config.yaml
num_hidden_layers: 9
n_experts: 80
d_expert: 64
hidden_act: "swiglu"
normalize_top_k: true
routed_scale: 1.41
balance_loss: 0.000458
router_z_loss: 0.001
norm_eps: 1e-06
optimizer: "muon"
learning_rate: 0.0193
batch_tokens: 131072
train_tokens: 426400000
max_steps: 3254
dataset: "wikipedia_en"
Below are experts of layer 6 (counted from 0) of a mixture-of-experts language model. Rows are named router (the router's row for the expert) and show model dimensions 0-127. Each number is 500 + 50 x the weight over its row's rms, rounded and kept within 0 to 999. Numbers have three digits each.
After each expert's rows: a language model's description of what the expert responds to; "comes after" lists some tokens at least twice as common just before its tokens as in all text. This comes from a sample of Wikipedia text that the model never trained on. Tokens count by the router's weight.

# expert 25
router:511487452523571383507490581484416630466429578437506467372426525566435487495515578390554484442468524420495533521593534520484479529535485492492530486523524453499539503460454491461474463499428517506508509443484562573494465535505472472413429389535404425554453466540516514508460437467456551397615533514572472508436460443465508516507494556536479488524483489528575526448540579589475513488521
What it handles: Verbs and following prepositions
comes after: " to", " he", " also", " and", " He", " not"

# expert 0
router:468470462528517472555576535462397507431463560461473426463471534511501476505517553445507444484510537483488510553562500504513424606497437471471530539586503437495503545464498461479455500537467583561554525432438547559419470541546478488450456461603426478635409480524453572598509551473466541480622544466598468403502422514488544511502507492519501412504438462510493511477556503505481632473597
What it handles: Table row breaks
comes after: " |", "|", "=", "-", ".", ")"

# expert 37
router:439516514572517456554567589490447600419513594464435495504458531581434504509497546442536431494419563451461576510571515550548417513498473416474493543476530498525560490478380486445461417545470497519542425421443539507482435563491446473456423442557495508602395475494480520513466460408464507506626510454579467480476473495505540629512535528511438482556443478498505498441549531515458515480539
What it handles: Articles and determiners
comes after: " of", ".", " with", " to", " by", ","

# expert 28
router:429520383579484458554569522503463519472480553490407435541453518601380396533548576458548487428425479443474495501501590500554497544510399473450428536543566525491549492491436463529385519541439615544503393465439598469482490575533421466481441464524459511599451465531514514489494509471503556442515521525500475486462516484473508473541545491545435480491461388539515506517525506565473532432497
What it handles: Sentence-subject pronouns
comes after: ".", ",", " that", " where", " The", " when"

# expert 50
router:489460500535544501582589564475439591457517497499456473506469623486470500536526547462497471469486521506461548534580522562506491545562464456454452532542517446542531554478415474501432486504428540558592415478493538552405468516618451465433465459582386403503466453528505602564454494461522517462539514542534487391469462495465477519497536546551491352512445482511530545503560517532432544404557
What it handles: Table and list markup
comes after: "-", "|", ")", " |", "\n", "\""

# expert 22
router:481506455575528474500613541459378577461534533428465473527448488523399471504554494421561454498460481464447561538607547524544458567520451451434522609604516464533551524483473485471401466496511520555559455468463490545466472475500503453451467483547447405563410445529526502517439476456509562476518597491617419481500461457458491524493536517533475450530510515504552564436559468490443644513526
What it handles: Table cell separators
comes after: "  ", ")", "%", " —", " 0", " JPL"

# expert 2
router:489474436516563480525515510470483522405456564513472370433469611507484474542513590508548477466438564479433509489521549549519459535576445481444444580460529443571557550454466429442463468554454552515548493397471490507465518535608490429468480471527461466554465480533451543518500469484477531461477580553526466527484474505465499487590576555603467457626408415528499564434542498517512608505581
What it handles: Proper-name first pieces
comes after: " |", " in", " the", ":", "|", " of"

# expert 42
router:485501468553512451513603534436486540385462540481462499524439531529492510549494525471594501459477549482432604582494491600527449542536445484480471558490625464494565576480427410460456423516481602501551493471483504533509473549526496497450387432564453509502371463533520546495424533412407518435540531541493473483469467436458506561551581543524506461566467451494504500481525546580453537454588
What it handles: Word-initial stems
comes after: " the", " a", " and", " of", " The", " two"

# expert 44
router:447540477524516485509507509504493491402448571479484483474483498577482461515561554449478408505436545470486516607629505580511444541607439494469461484479557470531562530435511503430477430484530496544503440479429500582385431484517463493443403435554434517485427458536491572489448502391480565478531539602546416479521483424448473555510562541542442488515463382504496559473516530516466481438589
What it handles: Word-initial consonant pieces
comes after: " \"", " the", " a", " and", " of", " The"

# expert 9
router:501527489527575490512544544501377482429472500496480519487493618494448473524609528497478452486467513476489554539507620538560499572493510482479545525604541484561535617396473461457400493562498529552500496473394533483450498514557482474439397391489474417537478431517539487492451459417481570470540539508517447511485444476480605514519503581594477443553453477509481441487513488641467521469525
What it handles: Infobox field names
comes after: "-", "=", " =", " •", "\n\n", "Personal"

# expert 5
router:442553466508554501523538524470478543394457498519495447494493572568457472520536492525533368485386508416504487492556492511486358576582442522441431492581540439492528551434464459441488439574492487555516362420443598569462472566530489476456446417518432514511486507547453562589462456489480536483575495511563460469465456481444561486546528497515507471528458417528470505434500512538452541446574
What it handles: Section-start tokens
comes after: ".", "=", "\n\n", " (", " \"", "\n"

# expert 1
router:500518404522527516486517524519495564412525515440492468470478562601501477455507536505509481445501561507424533555502549613507480576569472495464449572515603504556543560456412441402422464509398557524577449441452525516467446494526461525528458441508389506556488479479478557525489540453458546424574578542550462476512449421514531519526480576524467478599457435537510619440497468572485520479609
What it handles: Latinate word-initial fragments
comes after: " a", " the", " and", " of", " an", ":"

# expert 58
router:498519469548574456524537501425481541490473483442510479424421551561469492526514475439556432466449559548415478537539526536592398605597487423478474476575520460463537573502443455451408466555482554506560524429405617513489466553543495482491424429483487539507423468545452471586447495378503606448517476525481457524432422476416498486543522497603468467541508493478536513495539497544433499468487
What it handles: Section heading words
comes after: "=", " =", "\n\n", "See", " also", " life"

# expert 57
router:538532448551567486491467582421467524475449548485503482498474528571482442576487472435560465478479532440474595523502562582565473542511451464477587470479498464482523471414516480443421496563406570504487469460449586486484468480528405395487469442557390438571433456546482531575464529418495572514549579523573477423470489385454550515490556536485469444563535412519523506458515519512474551435590
What it handles: Copulas and quantifiers
comes after: " is", " a", " are", " was", " It", " with"

# expert 59
router:464542469553523516506595496435500454417547544488441429494476547568472495583487533470576458469427533521455518544537588576539471549509480471509455540530482496473525619486462482412476454564458486586585441486504567550491457477646453455505449455539431468527497483526519567543470535493485513417518535506550483489414483471478499608527509537564467422585514508540538545445555556601411584390491
What it handles: Prefix pieces
comes after: "-", " the", " (", " a", " \"", "\n\n"

# expert 24
router:487472484497524418519591528418373565437443515460467455476424540558449448530488540458588462471461495519502473547547496483512484527518466452478465497552540501553513505432495451495478455567462558501565442476486494514448487596594476514493474429516479468486471430535463533536490517454470583426498547484569438416406428487464612617521573541589430479542480391541548576524557550579433548442504
What it handles: Year numbers
comes after: "19", " in", ",", " (", " 18", "–"

# expert 39
router:495497476528546465565563552441467518517513538428445417498476592602472441559486526508522467473393507421420513507545545567494484522548481482457496517467615477566609526454480426394491443523432577500606472477480474575438472539527458399471412488587482486557475481556429557543464502468479464477524520513533438507511430445457489512554565535498469418589496479520476581401481489521485526428574
What it handles: Capitalized name beginnings
comes after: " of", " the", ",", ":", "-", " in"

# expert 60
router:478462486602505470483574580492423555484478529446476377440493554526416458502490518441524507439494543499484548522538510493506435589598479438472523546560525507550504501455438514471394475505495529539601499470470487512517451523500466480475467481522415422530451415541511500479463450456439525472534524553567469436384481503461490503597479552560475369619464354528524541440547528483475591477512
What it handles: Table data separators
comes after: " 0", "  ", " 1", " 2", "%", ")"

# expert 38
router:507608501600593434568494586478473565464468544444499427471438525540446493575573553372489451456479564425430531504464545568498435507489483462492467532504510480508518515484485421495416468581410521554569379485477508595474423517573454452455416416518434467519443465500471541525446477440435504439512507513470478411433477430454540525542589497502484454507487445525529529516544488554489516492578
What it handles: Conjunctions and quantity words
comes after: ",", "s", " and", " of", " List", " number"

# expert 40
router:501512527530558473496583592500452560372470518452459483462453497564437445592544513434492466412487509513496498529517512516500448523506492358519485541496543478496519499451390495459479432557397504525519414460484586543487479511517493469459398406547491511507482458590440530532413530437397549414576541520528482448478476443490544559571556543511489429601521441543512558445574503573462491477536
What it handles: Descriptive adjectives
comes after: " a", " the", " of", " an", " and", " its"

# expert 11
router:499532510529533541533495484404437545507513590410499465501484602494490434598490562497502478449499562499433595562520527505604512572584431469446440509554570449521569494485462460430446473585474582510523465492460520537440469523517419490467460469498423456560442404505494544577501546478463516460512494493511426458397439513477521543503574588578422471559453452518543590484591529541431522437526
What it handles: Years and table numbers
comes after: " |", "–", " (", " 1", "|", " 2"

# expert 51
router:483567481510538450504551539417486569438504602454455494459421604549462485492565470434548481468484544433525505482508545499554443491572498413472451479613498447525523580483367486426430534565391550513573437500380509549446471572514457480467516471518440397500428447536510504607416505471521532506536550517490437433447454503487536505560486521549443488539462477539519473463538555534467572448528
What it handles: List item dashes
comes after: "\n", "\n\n", ")", "\n ", " information", " details"

# expert 45
router:469502475598541458588583560434446563480526498470446458485414532446464489546512498493512405464456563410445508606621544552495500590528404483428523489538495489504536453447512421480447445569460505534510435446472562593517448560479442450439520430525392437509503432571483490530480489469528542460486519539482423431443492507454572503567545492544455493520484462509487552458544473497499591378528
What it handles: Auxiliary be verbs
comes after: " |", " It", " he", " it", " was", " which"

# expert 15
router:430539450508539505513523542431387505441442532518468436501446530454490426534530573479571424451370496462488477500560529502470478555522481442490498491551508472499516463446423495425489466470428556513521494415457608520427505470507482503406490417534425496524519388601516477527440481427529529404594514499553504462475455432413569612525554527524499449479427447520537553527535562572488543445554
What it handles: Past participles and -ed
comes after: " was", " is", " were", " be", " in", " been"

# expert 30
router:448444450611522447537567551466463553519495560471430443473447524595405494521506584485502459486469502526423518494549554564599498522528355461488441504536580447488530510485396451464407467541478628548504406468461585490492496536536440479471444420516520465560459426529471537515483505368491525451563499507571443510497425501447499482533518515548481443503478444530521511493528515567434556421526
What it handles: Subject nouns before verbs
comes after: " The", " the", "The", " that", " This", " this"

# expert 61
router:457508501550464494504525518456484581428446532485439441502494498490489460573574512452600366403457550511467471495554526581609467526545458423508552522495505490490541500431475385459459488498430574545491447456468498524405463469590370470479468456537380506476402477504509530526450502429520558413529576499558524467433441514423500522539509538492528444533438446503602504477494516571487480453542
What it handles: Time nouns and quantifiers
comes after: " a", " the", " as", " first", " is", " for"

# expert 63
router:568535503529503501503531497483484513395434559432398431450422507557488436505546453483501451481494481467464525537494503530550487506554434516449467480508556463500473545512443477441487470554446522567534432487494508530466395537561448494468437470554410499576440470483409571610405518457434470468477530556552430457502474489407544615508522527599426389493501450525476513524501467619402515462584
What it handles: Hyphens and prefixes
comes after: " a", "-", " the", " non", " an", " co"

# expert 7
router:557518483508516449510511538482439547451421541520455346430494551492459459563556507476520433460469543437439507533565527523568514540589413494452477492568566397472506535491483495416498456531489533525563443461495483541466489549516487496456462462529473482543455445558472581577460413466495490500570477433586433458482500510473591539569605591577473452570407377549513547478512498491492538437572
What it handles: Capital letter initials
comes after: " (", " |", ";", ":", "N", " B"

# expert 17
router:473542432568481510485519469458494471471465520495458452506513633541484431537563519466585445452461492458506578551540472558569501533512445453479479509496495513555576583456448435480504471492451567464493481529436561562494449499556486437421440489592502446592369438510518560521382437477435538418581504539547441506471506459437501527540548559514471438539381502523533563484568567476472543421576
What it handles: First-name starts
comes after: " |", "-", " by", ":", ",", " and"

# expert 18
router:502517506545566450461552540479398516468426640444493487420445575599453426519533490490493459475507595451505545529552535534576477561575459486449562509573555496451509539417400434498453407514476515556521430444475514591441490471555461445497435465567413498567513469550428559505490414481463536449526512515526437475503432477480524576481482583562510479502474467569534511496506560488446576426556
What it handles: Paragraph and quote openers
comes after: ".", " =", "=", ")", "\"", " as"

# expert 49
router:467487475542545480509565519404388520483456613403493455430490569494423467521499527477513486519421545444376587606553494490562468490565470457485477510548554494514549520494477451454449503593438490508526528468503620474404469465503435522469419454513428475559415428486453548579491441501503521443509539531504503432445490474484517537504502509487440434539496379495555540531539580576427563460535
What it handles: Time-phrase prepositions and months
comes after: ".", "\n\n", " on", " in", "In", "On"

# expert 55
router:508470501608529450485577561440386603524529569512410430520478575495489493522540495470574450475474469430463549529537522506550462580568471447458537537528529415563535566483414491486459462506465554504544481496472521539482416471562466471472488468552464440605434371575500534516464434446510507442541549485575424466475444425448499565517497544543442443513429464491535550487558478521441576428580
What it handles: Table cell separators
comes after: "  ", ")", "|", " 0", " MF", " —"

# expert 32
router:484495432514539463505486537415478509446457504491460434486479520549500489476582603458492523486459562487514566617522530570512451578562452440454467491593487453471539506480399514465447505525474659527559474399478567538479428541525446492444362449459453431512477447532514451478449486459516526422590543529586506492479434545445495540525491502566510428548552463492557595505557471572455552455540
What it handles: Digits in coordinates
comes after: ".", "′", "-", ",", " .", "33"

# expert 6
router:526518513535551481545527581453484522414474528490500427472493570496490446495560545383546480473472570495436538482539627550509412605564393420511515474565541519559480485470421441471461487517476512577549491521408529559449434543482489418431459435552481472527475328550465543500454497388437511449539555564497469490519498490472558489491553490605499481527538507504543523474590496508466562481537
What it handles: Table header cells
comes after: " |", "|", "  ", "\n\n", ";", " Total"

# expert 29
router:436518442534508511506511455482498555425484517473451429528472532612514420596598550470491510457537570484512517510601533531536392580485453469452490537498540468470538558491371464497451451498466566557535490488462496574502491531530420421508408432500454489509463468488436590497444496415458465506502569530499439481509400475446490604464558554564455458577473464477493571413508476564522623474515
What it handles: Word-initial syllables
comes after: " the", " \"", "-", " a", " The", " Best"

# expert 23
router:486486479581571460499551562484456523497512577489443465506373572570460472528610562468552464412470563480464531569563572555573477537557402497482509520554550493520539551484465473472466423534442557554544431483438521531479446476571460442453434444516394455518407417530521581525457472423474524482573512553578455492503461523466531527532553549568473453530470463475516581473563544505474577420548
What it handles: Short table cell values
comes after: " |", "|", ":", ";", " (", " -"

# expert 19
router:509537510560545479464533516454467482444406536465447425467409547482503445553461557448519502466400528488401557518541534480560518515536482408505477537491580428537510523470474471490466453559409599509513440372487512550484474505581455441406462494489500472494415481575473558515454490438467590486509617529580492519497436514503532502585553558551457482555436432520528519453639457516434543475548
What it handles: Place-name first words
comes after: " the", " |", " in", " of", ",", ":"